From a checkpoint of a small mixture-of-experts model trained on Wikipedia: 32 SwiGLU neurons an expert.
Below are experts of layer 3 (counted from 0) of a mixture-of-experts language model. Rows are named router (the router's row for the expert) and show model dimensions 0-255. Each number is 128 + 24 x the weight over its row's rms, rounded and kept within 0 to 255.
After each expert's rows: a language model's description of what the expert responds to. This comes from a sample of Wikipedia text that the model never trained on.

# expert 47
router [138 140  89 100  84  92 159  95 141 117 171  94 161 158 118  71  89 115 137 142 127 148 110 132 137 118 162 128 107 125 156 127 132  98 124 132 119 119 110 154 130  98 154 134 121 132  99 116 111 103 135 114 158 136 142 115 111 131 128 165  81 118  97 155 189 137 140 123 145 193 140 154 117 151 150 129 131 102 131  63 129 115 135 132 176 108 132 146 134 150 147 145 136  95 136 158 105 136  97 150 117 107 143  96 105 106 140 169 127 121  79 151 168 126 107 142 100 137 127  63 139 143 107  91 134 155 132 153 153 117 136 101 108 108 155 114 153 102  79 141 136 134 135 145 105 118 102 125  99 171 130 121 154 161 125 147 106 146 130  54 195 138  83 117 141 120 126 109 110 134 136 105 124 115 142 181 145 130 110 179 148 167 156 106 162 122 151 119 160 138 120 139 102 154 153 114 119 135 145 137 131 121 123 128 133 129 128 146 143 131 148 142 156  99 162  72 112 160 156 108 123 136 125 120 133 182  93 115 139 134 132 101 127 168 126 118 165 157 156  98 108 126 119 126 143 107 135 110 143 149 104 140 125  95 113  86]
Sports table cells. Table separators, commas, signs and numbers in sports results tables, such as +0:56, −15, the | between stats.

# expert 46
router [154  97 129 124 116 101 180 113 152 126 139  86 184 133  97  99  98 123 119 126 110  83  89 131 126 132 173 160 108 113 171 143 163 114 167 155 147 143 143 138 122 153 125 132 124 115  97 138 144 122 161  98 140 163 101 152 128  89 132 109 139 141 103 149 172 162 158 164 179 168 136 143  98 114 168 144 116 111 111 107 127 149 142 137 168 104 122 131  95 162 162 156 124  87 102 129 143 188 100 118 135 102 111  95  85 127 132 173 114 168 119 118 166 102  98 127 106 160 164  91 141 111 122 116 123 142 113 141 135 109 167 136 104 111 148 117 177  92  80 161 148 116 124 161  90 133 109 157 107 150 115 159 119 115 139 141 114 103 122 100 144 123  92 118 154 126 113 108 110 141 135 113 131 108 136 168 110 107  98 166 199 153 135  90 120 116 139 136 133 126 129 137 104 121 139 146  74 123 179 130 134 124  99 106 129 114 111 137 140 104 131  94 144 104 130 119 125 129 120 123 128 146 167 146 107 159 111  94 128 136 117 107 131 160 126 122 136 116 141 131 134 118 104 130 101 108 102  75  86 154 126 147 127 134 140  80]
Noun and adverb suffixes. Word-ending suffixes like -ity, -ation, -ion, -ly, -ence, -ment, mostly in formal or legal prose: authority, aggression, seriously.

# expert 32
router [153 126 111 141 111 140 155 131 147  70 121 132 155 164  99 134 146 170 116 125 109  94  97 112 125 168 145 135 143 157 130 127 135 115 135 104 114 161 144 159 111 142 117 140 144 155 106 137 132 127 152  97 151 159 124 136 132 148 117 160 121 178 110 105 115 136 169 160 151 109 131 132 100 119 131 167 152  87  76 128 110 119 104 134 130 133 125 115 117 154 168 109 118 141  96 137  94 121  98 143 142 122 133 112 133  94 157 156 133 161 175 162  96 112  91 139  70 150 129 135 139  97 118 125  91 144 125 121 123 124 138  95  93 154 160  88 105 105 123 110 165  82 176 162 104 158  91 141 137 151 111 139 120  92 152 107 142 152  90 106 153 160 105 100 119 143  89  95 119 121 151 125 137 105 141 144  87 103 147 121 129 146 216  90 126 171 130 100 138 124 145 158 115 126 134 104 121 131 153 115 142  74 150 131 157 121  69 142 117  83 160  99 119 153 119 120 161 135 132 116 142 108 155 117 123 176 106  97 115 124 182 134 142 164 104 138 136 100 162 139 126 135 148 111 132 135 139 101 143 113  98 123 164 109 135 123]
Scientific word interiors. Interior pieces of technical, drug and taxonomic words, e.g. Madagascar, miconazole, nodosum, Rhizoctonia, aqueduct, often in species articles.

# expert 27
router [164 107  92 110 102 127 153 158 180  82  98 138 171 113 147  92 116 121 116 120 116 133 116 104 132 125 195 165  94 139 118 152 140 117 142 166 126 170 104 161 122 119 140  91 140 173  89 142 145 145 140 135 143 121 124 126 151 121 132  81 139 157  82 188 182 131 123 151 142 139 170 169 153 149 156 162 148  89 127  90 126 140 122  91 154 126 168 130 112 136 151 116 149  93  86 136 117 149 124 133 108 134 120 134 127 103 138 157 129 127 128 141 108 119 101 120 116 162 137 135 105 147  97 121 101 142  90 131 138 113 146 142 179 111 148 127  82 121  99 122 110  61 132 144 156 137  97  97  88 167 127 129 121 134 152 131 117  84 111 101 139 182  99 112 127 136  61  76 110 128 152 129 150 112 156 130 126 127 121 159 141 133 141 101 132 179 156 127 117 124 141 166 129 128  77 143 133 121 130 149 150 128  89 124 124 132 118 145 105  99 138 138 153 111 111 125 169 144 125 166 143 148 123 113 125 136 111 116 132 112 161 122 107 135 111 122 133 128 128 153 124 106  93 112 111  91 157 102 107  94 105 171 155 152 110 147]
Surname endings. Surname tokens and their closing pieces, mostly English and Germanic, such as Eis-en-hower, War-hol, Higg-ins, Smith, Brown, Green.

# expert 28
router [154 120 112 120 145 155 146 148 136 100 140 153 142 149 133 136 119 153  99 107 133 118  86 144 140 161 159 118 138 151 144 130 189 113 143 109 150 131 110 168  82 101 160 137 148 128 112 105 145  98 140 109 191 124 130 143 139 125  88 122 137 175 102 158 124 151 148 127 110 116 111 129 139 122 124 131 158 105 121  89  99 190 111 104 151 117 151 110 144 136 134  95 146 135 101 145 129 152 103 122  74 109 148 120 111 113 144 103  91 150 108 150 107 126  99 109 110 134 148  66 122 114  98 125 132 182 116 143 140  99 133 139 144 137 148 111 137  70  87 160 142 123 138 144 146  97 142 141 124 191 100 152 164 113 124 168 103 128  89  69 138 147 126 134 189 151 122  65 159 136 139 118 118 120 136 136 120 103 131 100 162 128 151 121 176 132 149  94 116 172 122 188 130 175 117 162 137 119 117 127 126  89 132 109 145 135  95 146 133 126 163 102 133 125 124 113 164 150 132 138 104 134 135 138  78 161 110 113 123 144 148  95 121 136 100 147 132 156 123 140 139 119 134 107 106 103 118  79 111 121 115 135 180 117 150 103]
For and time prepositions. The word for, and sentence-opening For, After, During, At, as in "For every 100 females" in census text.

# expert 4
router [145 115  58 126  95 104 135 150 120 105 153 103 122 163 133 106 154 143 127 147 124 130 112 123 135 145 129 146 146 147 181 143 126 118 140 176 156 141 143 171 119 142 120  93 114 164 107 103 150 123 109  95 151 129  67 116 148 132  92 127 152 131  95 119 133 102 148 113 148 139 180 135 131 125 204 133 161 133 128  78 152 152  98  79 141 129 116 123 110 116 135 101 138 135 125 128 126 163 114 132 125 120  97  87  90 111 144 141 148 136 140 133 139 134  97 108 108 148 165 100 137 115  96 107 127 143 132 158 126  80 138  94 144 149 125  86 154  98 118  93 139 133 136 196 146 151  71 147 119 164 135 130 132 139 144 113  99 141  80  88 153 135 108 136 145 131 113 115 146 169 104 112 115 151 180 176 141 147 124 192 153 138 187 115 138 154 137  82 133 146 118 146 117 123 127 146 102 100 119 102 130 119 114 103 138 158 119 119 134 107 116  96 157 120 135 120 125 127 124 118 156 115 153  96 127 124  86 107 118 142 123 132  63 207 115 114 152 132 157 114 113 121 106 121 113 154 130 136 135 118 124 129 156 137 135 142]
Slashes, quotes, capital fragments. Slashes, quotes, ampersands, apostrophes and single capital letters inside acronyms or titles, often in music chart tables: Hop/R&B, D'V'D, 'CO'VID.

# expert 45
router [112 136  62 139 112 152 173 150 134 115 153 113 145 134 136  97 142 119 129 120  98 117 126 105 174 148 175 166 129 141 151  94 162 103 183 157 122 139 154 149 133 111 150 108 109 122 101 132 167  72 128 127 135 143 132 168 127  90  98 136 130 121  61 142 141 159 143 130 156 159 165 112  95 117 138 129 118 127 106  74 107 109 123  85 146 156 137 133 156 151 152 124 144 107 116 156 117 127  93 139 114 110 119  83 105 128 152  98 119 156 119 171 129  99 120 133 117 147 124 119 137  97  96 141 100 181 137 109 147 115 153 141 171 143 162 103 146  72  92 117  95 116 122 176 116 124 106 135 118 145 137 135 162 155 160 127 110 121 102  86 188 178 100 138 120 136  69 109 120 155 113  94 128 133 143 169  87 102 132 143 139 125 137  96 145 124 142  86 139 131 101 155 122 122 112 114  96 133 152 153 157 118 136 145 145 136 130 130 126 122 142 126 147 116 130  97 136 118 118 126 140 124 160 137 123 131  69 124 110 147 161  91  79 156 133 122 188 135 150 130 127 114 116  93 124 134 119 116 123 133  88 132 158 124 139  99]
Table row breaks. Line breaks and pipes that end and start rows in wiki tables, especially election results tables with Candidate, Votes, percentages.

# expert 53
router [113 125 100  88 134 141 140 136 131 111 138 141 114 134 130 128 126 136 122 138  85  94  86  97 111 130 136 111 135 132 125  94 145 121 135 136 113 144 126 121 122 125 113 118 141 143  75 155 178  85 157  96 173 126 138 175 161 100 130 127  94 162  60 142 112 171 135 158 148 123 139  96 140 120 147 169 117  77 108 122 110 122  93 130 118 192 165 139 104 150 111 106 124 118 112 132 117 179 105 105 141 125 128  76  87 120 133 136 123 148 126 135 129 134 112  91 102 168 133 122 157  74 120 116 153 149 111 142 175  99 125 132 140 140 155 120 100 141 113 108 106 130 134 146 122 126 111 130 139 150 102 192 174 145 143 179 119 137 124 136 179 144  95 150 131 124 126  79 144 123 143 118 164 119 160 147  87  84 125 213 128 148 136 144 121 116 106 118 132 176 129 155 156 145 128 101 136 130 116 115 109  83 127 144 137 152 110 124 114 132 153 124 125 123 159 106 136 146 142 138 120  96 137 150  96 114 132  97 152 161 162 118 102 146 145 108 181 111 137 137 124 109 143  81 106 137 125 156 105 136 101 165 148 157  99 136]
Mid-word syllable pieces. Word-internal pieces ending in t, like at, it, ut, in words such as relatively, operatorname, pituitary, immediately, ballot.

# expert 10
router [128 129 106 144 129 159 169 111 126 140 110 143 135 152 122 142 144 133 128 133 105  76  89  88 148 140 152 115  80 143 162  96 173  99 154 119 108 144 145 173 126  73 156 111 134 127 106 149 132 100 163 134 112 106  94 143 137  92 119  98 142 144 120 137 149 162 112 183 179 142 106 133  93 128 137 161  88 102 114 111 124 181 117  75 127 128 154 114 118 147 172  95 141  89 138 162 146 147 115 162 134  99 142  88  87 114 135  77  99 140 110 139 143 113 128 138  89 162 137 112 143 127  94 112 139 145 128 136 157 106 151 150 134 158 147  95 112 141 108 148 106  99 139 159 121 149 107 143  90 132 132 136 166 121 144 135 103 129 117 117 129 152 133 152 102 126  97  98 152 119 101 133 131 158 159 141 131 106 103 173 126 105 145  92 163 122 135 124 124 191 119 159  97 144 122 165 116 157 141 156 180 112 142 121 153 156  97 131 125 104 175 130 119 138  99 120 166 132 139 129 130 127 178 112 106 145 121 101 128 144 148 135 111 137 156 126 177 135 106 146 101 128  88 114 131 104  89 116 129 132 101 167 163 163 128  99]
Census and vote statistics. Percent signs and statistic nouns in census or election text and tables, such as housing units, total votes, population, households.

# expert 9
router [156 121 121 117 139 132 146 115 152 121  90 126 106 161 127 134 138 144 128 138 104 107  87  92 100 145 108 136 138 134 121 127 133 129 139 136 146 117 150 140 104 113 114 129 159 130  90 130 144  98 112  91 160 106 123 170 187 131 108 117  80 134  93 144 134 124 175 142 170 142 111 128 128 133 162 149  98  83 134 125 123 104 111 154 130 124 126  83  95 152 130 110 110 151 105 128 156 158  91 119  97 136 141 114 142  75 162 112 152 150 142 146  86 103 108 111  96 152 135 144 169 110 114 112 108 139 107 105 141 120 117 129 156 142 144 129 137 116 118 105 148 109 153 157 142 108  86 127 145 159 109 164 139 142 163 149 120 139 113 136 162 176 112  80 165 137 107  67 130 113 158  95 150 124 196 149  93 110 135 166 143 128 168 118 126 159 120  92 161 165 158 152 135 109 130 109 121 143 144 123 182  53 129 113 170 151  97 143 115  74 155 120 140 147 132 105 128 121 151 122 101 118 132 146 121 118 110 123  84 122 168  94 109 174 130 128 123 114 147 120 105 131 157 115 144 121 116  83 119 134  89 183 148 116 115 105]
Mid-word Latinate fragments. Middle word pieces after an opening fragment in Latinate words, such as suff-ic-ient, r-ac-ial, autom-atic, Mar-it-ime.

# expert 21
router [158 112 110 119 131 125 151 116 116 141 153  88 140 137 142 131 123 141 145 124  94 105  91  89 155 126 188 111 128 132 161  99 148 109 172  96 147 129 144 165 131  90 126  82 142 160 120  88 137 136 135 129 187 139  98 148 163  97 115 155 129 138  90 112 160 105 140 143 142 137 128 157 133 146 122 168  94  97 135  16 131 156 126 134 140 146 131 118 120 147 155 107 143 128 138 161 137 182  85 129 131 105 134 112 101 128 127 135 116 129 123 160 104 104 125 123  99 150 152 121 127 100 109 147 148 173 106  97 124 101 188 118 127 139 140 129 126 125  99 137 109  82 145 139  77 130  83 151 121 144 157 139 169 144 174 126  88  86 117 133 126 168 119 125 141 152 106  60 139 114 105  90 131 118 144 151 136 127 111 146 139 148 148 110 139 142 128 129 134 167  99 149 109 123 120 137 112 131 112 115 116 107 129 119 177 164 115 116 105  98 132  96 127  79 132 116 155 153 177 155 129 150 158 146 137 147 121 114 123 163 120 111 115 135 143 152 176 135 130 127 115 130 135 136 118 123  75 143 125 127 125 116 173 164 115 114]
Infobox section headings. Infobox and section heading words and table separator rows, such as Overview, Location, Personal information, Career, Coordinates, and dash rows.

# expert 42
router [137 107  96 109  80 142 146 117 114 113 141 108 156 150 140 107 142 158 102 112  74  90 119  89 152 134 164 149 113 161 135 123 144  63 137 129 144 129 118 144 109 124 143 100 102 133 102 162 140 116 150 106 147 162 137 130 140  97  97 132 126 136  90 163 111 118 182 134 176 159 145  93 100 147 132 130 149 115 114 101 110 118 120 129 145 173 131 134 105 184 178  98 151 120  90 159 111 161 100 120 134 109 124  98 127 115 160 155 137 155  97 153 134 120 132 146 114 140 155 119 176 112  83 124 110 164 127 134 135  97 158 131 163 152 141 104 155  97 111 107 107 109 132 161  80 118  88 133 127 183 108 156 128 136 170 149  70 132  93 112 140 147 115 145 135 115 102  93 126 156 114  94 157 100 183 154 110 108 116 150 158 139 173  94 133 156 147 103 142 106 116 122 137 125 133 165 133 124 143 122 130 110  84 127 139 160 129 160 126 133 145  98 145 120 138 110 126 123 180 131 117 146 156 131  84 124  84 107 109 133 133 118  59 164 115 127 130 124 171 116 148 125 133 128 134 122 143 146 158 117 107 149 108 132 147 119]
List-item dashes. Dash bullets opening list lines after a line break, table pipes at row starts, heading equals signs, and hyphens within compounds.

# expert 62
router [141 100  91 139  89 113 167 104 143 145 152 109 157 159 124 114 118 109 130 142 106 138 132 138 165 130 161  92  97 131 143 127 175 112 138 130 162 137 118 140 133  92 167  88 108 136 108 124 146 119 159 128 149 115  99 118 127 139 122 137 123 124  92 148 211 114 172 134 163 153 135 149 113 154 158 144 132 131 116 105 124 145 116 128 184 158 142 145 150 181 104 103 151  74  96 145 111 157  73 166 156 116 154 117 104 109 114 138  98 170 129 131 123 125 125 124 105 160 162  82 107  99 104 111 155 161 131 123 116 119 147 123 134 106 169 136 124  62 104 142  94 139 106 138 104 133 100 121 132 151 108 135 163 128 144 131 117 129 127 105 176 145 112 119 168 120 107 129 128 120 110 123 113 128 118 177 135  85  93 154 120 141 159 115 168 115 146  93 137 141 123 166 139 142 126 131 124 101 118 132 134  91 108 124 127 153 117 126 143 116 153 128 149  87 139  90 162 193 186 152 107 138 104 146 106 163 103  82 142 129 119 113  89 164 143 116 162 103 122 153 100 146 107 116 146  99 123 105 121 146  86 136 122 134 120 121]
Table cell separators. Pipe separators and punctuation in sports results and statistics tables, e.g. cells after names, country codes like ITA, AUS.

# expert 26
router [138 114  97 109 132 113 128 158 147 129 151 132 142 140 145 123  85 128  82 149  76 109 116  75 163 174 160 149  97 146 142 113 178 112 164 159 159 132 140 155 122 125 101 132 100 133 102 117 146 119 151 114 153 165  85 151 155 136 115 109 122 157  75 145 163 113 166 135 155 138 164 121 130 115 141 122 146  95 142  92 104 153  97 105 195 149 140 131 137 117 145 127 177 109 136 123 137 174 123 125 123 149 132 104 122 113 134 121  93 141 135 135 118 121 110 154 112 187 142 105 166 120 112 122 146 139  98 143 161  58 158 108 116 107 159 113 136  96 122 128 109 118 146 135 114 130  88 105 105 162 126 151 120 156 178 137 143 121 100  95 182 133 115 111 179  95 109 132 125 169 131 106 126 132 162 164 118 137 123 150 162 192 157 129 118 116 163 104 136 119 125 147 144 114 136 131  90 125 158 107 162 104 133 143 136 150  86 158 102  83 154 109 127 104 132 103 170 153 137 127  89 165 150 156  91 115 115 112 109 145 113 114 101 153 109 126 160 128 145 113 117 114 114 132 119 128 126  85 131 122 111 140 123 129 138 102]
Sentence-ending punctuation. Full stops and other sentence-final marks, e.g. . ). ". ?, plus closing == of headings and abbreviation dots in U.S.

# expert 2
router [161 135  83  91 137 124 154 124 114 147 125 125 126 145 151 156 107 152 153 124  51 119 132  98 137 164 149  94 127 112 154 105 127  87 162 138 143 136 147 172 107 117 137  67 139 142 113 115 137 128 139 128 172 150  96 141 164 105 121 122 134 153  65 157 147 111 136 132 178 126 132 131 147 121 131 142 106 116 120  70 123 132 112  97 154 124 131 102 133 129 148 147 142 129 112 155 127 158 113 107  94 131 149 116 125 116 151 111 113 170 110 153 108 121 107 135 115 143 141 115 152  92  74 110 132 136  93 101 150  79 151  90 146 121 166  85 137 124 126 117 128 100 134 175  87 137 101 129  92 158 160 143 135 169 189 144 118  86 137 125 167 190  90  90 152 148 104 110 165 122 114  79 141 115 159 165 122 123 113 119 165 152 138  77 142 152 152 111 137 134 121 159 123 129 114 144  85 114 120 124 132 120 118 123 150 130 118 123 111 137 146  87 152 111 104 129 121 161 135 154 135 155 138 158 102 123 116 117  87 161 116 103 103 159 111 121 157 115 141 122 125 133  99 121 153 150  89 142 128 127  97 138 155 159  90 131]
Section break markers. Line breaks and == heading markers at paragraph or section boundaries, e.g. before ==Sports==, See also, History, Personal life.

# expert 20
router [126 110 126 124 125 126 128 170 138 120 112 141 143 108 128 109 107 178 133 137  99  85 135 108 148 113 164 124 107 140 155 106 144 136 144 146 120 123 131 119  81 154 120 133 156 125  89 125 136 109 153 144 155 114 118 116 156  87  88  96 116 187  92 156 151 105 157 179 145 131 146 149 145 147 143 150 126  87  99 109 117 117 150 103 116 132 165 130 167 135 135 105 117 119 122 145 145 147 108 165  89 106 104 111 119 142 117 160 143 137 107 136 123  91 105 152  90 155 145 127 140 104  77 121 139 115 107  99 124 112 122 122 202 153 138 130  83 138 136 101 134  71 155 154 147 139  75 144 100 153 145 151 116 124 134 184 138 143 112 121 143 144  95 161 147 126  69 109 162  96 114 131 170 116 158 143  93 109 120 172 144 147 150 100 128 141 124 123 129 136 127 130 138 125 103 129  78 123 155 158 143  84 108 125 129 155  77 125 104  96 142 102 131 140 143  80 154 167 140 147 143 120 140 154 125 104 132 128 114 101 141 113 112 144 125 125 136  97 117 170 105 116  85 100  98 122 129 123 153  98 155 190 173 173 139 125]
Mid-word common-word pieces. Pieces inside ordinary English words before suffixes like -er, -ing, e.g. engine, boil in boilers, kil in kilometres, symmetrical.

# expert 3
router [124 118  93 120  94 119 170 108 118 134 139 126 152 144 161 138 132 138 120 151  96  97 132 110 158 174 183 146 114 156 132 143 155  65 171 101 138 113 125 139 103 107 145  93 114 136 122 143 153 133 131 106 144 161 130 123 123 129 110 142 128 131  88 137 155 116 166 147 137 130 160 112 104 116 122 130 116  92 147  94 103 119 126 136 161 151 113  91 129 128 145 110 145 126  74 153 117 152  80 142 133 127 144 104 121  96 139 145 100 190 128 157 115 127 114 126 108 139 173 109 139 109 103 107 124 162 125 147 130  95 154 121 187 114 142  92 152 101  97 112 112  80 129 134 106 153  53 138 138 174 116 137 116 131 136 145 103 124 127 115 148 173  97 113 121 137 105  96 134 159 126  95 146 132 164 159 102 111 100 154 152 133 162 107 165 136 127  89 133 143 100 137 122 121  62 140 109 144 146 137 120 102 138 142 195 167 129 125 103 124 139 114 174 122 180  87 126 116 172 136 118 142 156 152 105 150  75 123 145 135 147 131 106 153 124 139 116 107 152 150 106 125 111  89 140 108  95 123 145 119 126 176 115 155 149 119]
Infobox list dashes. Leading dashes and line breaks opening infobox fields, especially taxonomy lists before Species or Subclass and office lines before Preceded by.

# expert 15
router [128 110  71 137 132 158 150 119 138 123 138 163 148 125 148 108 134 175 105 114 129 140 117 128 136 137 136 157 115 155 130 158 128 107 127 121 122 177 140 161 121  90 129 124 106 172 125 138 155 116 150  68 135 134 116 127 125 113 110 117  76 128  78 155 169 124 154 134 145 139 112 154 133 116 123 162 130 112  95 120  98 127 144 132 170 143 135 127 111 187 123 103 144 100 101 148 133 145  96 127 145  96 147 136 108 119 143 151 121 122 115 125 125 109 125 139  81 175 154 122 159 132 121 147 117 131  98 124 100  88 138 117 171 114 149  95  87 108 139 137 149  94 132 137 128 136 117 127 120 159 144 148 159 128 128 126 136 115 113 110 173 151  72 120 136 146  53  88 160 119 159 108 174 115 187 163  96  88 106 170 120 165 154 110 139 150 121 112 171 162 123 155 108 126 136 136 107 116 161 141 138 105 103  92 160 127  78 134 136 105 185 139 120 136 173 108 131 131 123 113 176  92 137 132 136 104 118 105 113 136 142 116 102 168 164 168 136  96 134 124 117 105 160 121 113 110 116 116 168  87  88 107 127 135  99 134]
South Asian, Arabic names. Word pieces inside South Asian, Arabic and Persian names, often h, ah, kh pieces, as in Me-h-ta, Mu-ham-med, Bh, Singh.

# expert 63
router [126  92  87 110  91 146 141 104 117 149 104 145 135 136 146 103 109 168 112 112 108 123 117  97 149 144 146 106 156 155 135 113 133 102 123 161 111 154  99 127 116 131 146  85 104 120 130 136 131  97 166 112 133 136 129 119 113 127 105 125 109 151 108 174 140 166 137 146 123 125 118 149 125 145 166 126 143  71 137 113 129 123 104 125 142 116 142 131 137 159 107  95 176 133 128 158 133 121 107 129 109 129 142 124 114  92 165 128 135 143 119 111 106 134 108 156 104 189 161 120 168  86 140 128 146 140  68 130 166 103 118 169 114 129 188 148 109 103 120 134 106  87 139 124 139 138 111 127 118 171 143 169 148 142 177 147 104 135 107  96 145 163 136 113 162 141 115 113 135 158 147 125 163 100 139 143 115  96  99 172 128 135 149  87 136 153 165 103 157 159 118 168 140 132 121 157 107 106 149 144 111 105  70  96 139 171 126  98  83 127 178 127 110 109 125 112 196 118 150 140 113 116 122 117  82 111  85 107 102 149 130 110  95 193 142 144 153 117 155 161 116 103 161  83 127 121 106 108 151 112 128 112 137 145 110 130]
R and G name pieces. Short pieces with r or g beginning or inside names and words, such as Plymouth Ar-gyle, Glas-g-ow, Arouca, E-g-gs, fr-agments.

# expert 1
router [142 101 121 113 116 135 142 108 153 139 108  94 154 155 163  97 154 142 129 151  99 129 114 138 140 159 152 124 118 146 159 146 172  96 137 138 159 151 133 123 103 116 153 115 137 159 118 116 179  86 114  87 160 152 110 160 142 120  90 142 116 157 133 206 125 138 154 124 126 143 141 126 144 139 131 135 102  98 110 136 117 144 108 115 196 136 158 143 147 160 160  84 155 122  92 190 127 143  97 119 119 112 131 114 102  81 107 134 110 176  94 137 112 114  81 122 110 152 131  85 158  95 107 108 121 151 111 104 154 122 158 135 136 136 151  97 133 138  82 127 133 108 110 123 130 138 124  97 110 167 111 147 162 146 156 182 124  92  97  57 141 130 102 138 173 160 122  97 155 129 109 100 151 134 125 142 124 131 139 119 124 145 149 109 127 134 126 102 121 160 140 171 119 116 102 122 105  83 127 123 134  97 132  78 165 153 106 159 130 117 126 116 129 125 116 118 146 135 148 148 141 129 171 112  86 133  97 103 100 155 129 119  99 120  91 122 149 143 151 153 129  95 114 123 119 113 111  85 160 133 126 129 176 143 112  83]
Prepositions after verbs. Prepositions like in, on, at, into, during, through right after a verb or clause, introducing place, time or manner: met in Paris, released on Netflix.

# expert 60
router [182 134  99 123 111 129 172 133 185 138 135 131 202 121 110  78 113 143  91 115 114 142 119 143 172 158 162 158 112 172 133 173 136 100 139 155 133 153 130 137 132 150 144 104 134 158  86 124 144 142 144 107 141 113  99 151 112 115 156  99 157 151  83 144 156 135 145 138 132 137 158 163 130 169 142 150 152  98 127  95 119 134 123 118 150 148 129 150 114 147 130 123 141  77  86 143 103 140 116 107 123 132 163  99 117 102 108 170 113 147 118 139 143 124  78 112 101 169 160 112 101 126 119 123 135 130 125 134 100  92 136 146 154 113 153 105 121 103 107 144  98  67 122 138 146 156 122 113 110 172  80 158 125 113 159 132 122 123 124 109 189 147 115 101 126 111 102 102 150 115 128 104 119  89 153 131 143 111 119 168 127 143 146 152 109 135 116 104 137 136 142 192 148 103  86 155  98 107 123 149 172 133  75  95 133 166 105 139 104 109 155 139 156 129 142 128 149 157 121  98 128 140 101 104 129 126  81 111 142 131  97 116 105 142 129 142 137 103 116 130 116 143  93 120  77 137 138 109 100 154 115 169 122 134 105 111]
Surname endings. Final pieces of people's surnames in lists, tables and prose, such as -ović, -ski, -son, "ay" in McMurray, "erson" in Sanderson.

# expert 35
router [113 111  85 106  92 159 133 130 143 126 113 138 117 125 177 129 169 163 106 108 101 136  94 115 121 130 135 132 138 136 147 138 120 122 127 151 114 138 106 137 156 119 111 135 149 170  66 148 107 117 133 144 147 106 117 168 113 117 109 128 143 150 119 136 158 108 165 140 148 123 158 139 107 116 145 121 152 102 102 122  78 159  90 116 139 141 137  82 122 154 133 123 132 151 104 159 155 123 117 136 146 131 138 113 100  76 169 124 146 146 150 116 106 112  95 157 113 158 178 103 123 126 111 127 124 142 123 106 122 121 165 115 141 125 118 127 105 104 102 139 113  89 132 155 112 138 107  95 115 154 140 176 140 115 176 134  99 130  77  79 149 145 130 114 158 104 113  50 149 132 121 104 131 107 125 156  81  96 153 160 119 174 123 105 169 155 129 104 152 171 113 179 128 107 168 165 145 129 117 131 140 113  88  86 118 175  98 103 120 148 160 120 140 148 131 143 142 146 139  99 128 129 117 125 131 104  88  94 127 127 146 138  93 149 110 118 167 101 168 168 150 106 126 104  93 114 146 145 144 122  93 165 186 164 127 144]
Consonant-start word pieces. Word-internal consonant pieces starting a new syllable, especially b and st, as in Every-body, Book-store, X-box, un-beaten.

# expert 5
router [134  95 107 152  99 160 149  95 140 142 152 111 117 145 148 121 121 104 103 123  76 100 132 103 139 168 177 137 102 167 146 124 185  94 140 169 149 134 148 143 133 124 154 121 124 136  88 105 139 123 145 119 127 140  74 179 136 153  87 110 105 138  66 139 182 138 128 147 168 148 129 129 102 105 125 132 123  97 132 109 127 172 125 126 183 154 129 134 163 121 130 111 161 101 121 127 137 158 115 109 118  94 124 100 112 124 131 108 108 135 138 107 115 117 127 149 112 149 146 115 159 101 101 110 113 149 103 147 129  82 181 155 118 112 146 131 136  89 140  91 117 137 156 169  80 126 113 177 121 157 136 116 134 162 144 136 137 131 116  98 160 129 118  98 152 109 120 126 150 119  79 126 128 138 152 196  74 106 115 144 175 133 176 122 114 122 145  91 164 134 132 139 128 142 105 125 113 133 157 125 175 120 120 139 124 146 116 151 154  95 172 108 160  87 141 114 168 129 123 109 104 141 167 156  95 113 102 114 115 145 151 109 106 127 138 103 185 131 152 129 116 146 108 110 118 113 114 100 145 109 137 154 118 112 127  93]
Sentence-ending periods. Periods and other sentence-closing punctuation, including after quotes or parentheses, especially in census demographics prose ending "two or more races."

# expert 40
router [132 112  87 108 117 147 128 106 143  90 141 179 150 178 159 104 142 156 150 127 119 109 118 124 138 147 157 109 115 122 153 115 138 110 127 151 125 146 134 113  99 128 136 113 116 159 114 121 148 136 133 129 133 135 143 125 151  70  95  76 106 173 104 176 117 121 131 171  99 139 104  92  92 112 177 133 125  97 108  85  97 123 130 118 143 140 128  97 110 149 124  96 158 113  93 155 110 144  99 132 134 131 145 100 133  88 189 131 116 125 117 137 123 122  98 147  90 152 136 136 121 117 116 114 119 140 114 132 135  89 132 129 132 128 142 121 146 132 139 131 115  84 133 146 145 164 104 131 113 168 155 152 162 107 129 125 132 159 121 125 154 146 117  93 131 155  95 121 179 151 156  90 171  90 185 113  76  79 115 141 173 134 166 156 105 148 148 140 165 140 163 153 125 121 118 106 102 112 149 118 126 101 122 118 124 141 133 152 118 109 135 100 124 130 141 121 140 154 169 124 100 110 125 141  98 155  76 122 130 175 142 167  81 158 135 140 138 108 168 153 142  98 153  68 149 141 118 115 164  74  91 137 152 112 103 121]
Mid-word syllable pieces. Short syllable pieces like ro, Mon, Sch, Col, Che at the start or middle of words: crocodile, grassroots, petroleum, Schmidt.

# expert 52
router [146 111 114 120  73 107 141 105 148 138 168 118 159 159 147 109 117 159 138 114 105 108 109 135 121 143 151 120  84 151 181 132 181 122 128 115 134 124 138 155  94  87 156 140 100 145 124 106 130  80 141  81 143 111 108 136 140 124 110 142 133 142 102 193 123 153 173 105 127 151 172 152 122 135 137 140 103 122 125  98 121 175  82  77 155 153 144 136 167 134 144  72 163 119 116 185 105 141 129  89 129 116 127 131  91 115 117 106 112 142  84 148 121 124 110 120 107 137 146 123 141 100 100 151 136 154 125  94 152 119 122 165 130 123 134 114 128 125  74 153 130 133 128 166 105 132 114 117  84 160 141 144 184 142 137 165 120 128 104 108 145 145  95 118 132 156 105 114 156 116 139  82 124 138 148 146 139 108 120 152 148 145 127  93 157 130 150 123 122 162  92 155 122 143  96 111 130  88 104 107 133  99 117 109 173 150 113 163 145 123 122 155 122 125 108 120 146 178 142 130 159 128 156 133 119 151 110  79  81 124 121 102  97 127  91 127 145 160 148 151 147 149 108 129 121 112 100  81 170 101 111 167 149 116 129 129]
With and main verbs. The word with after verbs or nouns (graduated with, awarded with), plus had, received, won and other main verbs in biographies.

# expert 16
router [149 128  84  94 101 131 116 101 133 147 156 130 148 195 166 145 134 166 128 146 141 127  81  90 158 148 138 102 100 133 151 110 135 105 166 144 117 162 152 159 110  85  93  65 111 149 130 102 137  94 144 121 144 135 141 155 144  90 107  87 140 142 120 160 129 117 151 155 153 127 121 139 127 116 163 124 115 107 138 107 105 118 123  84 127 172 137 122 100 127 114  84 148 100 117 164 103 130 109 109 115 110 146  96 126  85 161 128 133 118 125 159 140 136  83 137  86 166 157 119 165 108 112 141 139 159 116 125 142 106 133 134 126 133 164 127 107 131 131 126 115  92 119 153 137 139 125 136 128 176 111 155 130  96 116 156 118 143  82  95 117 172 119 106 124 118 127 113 144 118 141 101 144 120 142 125  88 109 125 161 128 154 143 137 126 172 175 111 133 184 104 155 111 150 124 106  93 147 164 138 164  85 114 143 107 158  91 117  98  99 111  92 129 162 152 112 160 100 140 165 153 124 127 142 101 105  98  88 123 137 125 157 123 125 151 183 141 138 107 153 143 122 143 112 113 132 115 172 152 119 139 139 179 160  81 131]
Word-initial Latin prefixes. Opening pieces of longer words starting with am-, com-, em-, ex-, ad-, such as Ambulance, amendments, comrades, connecting.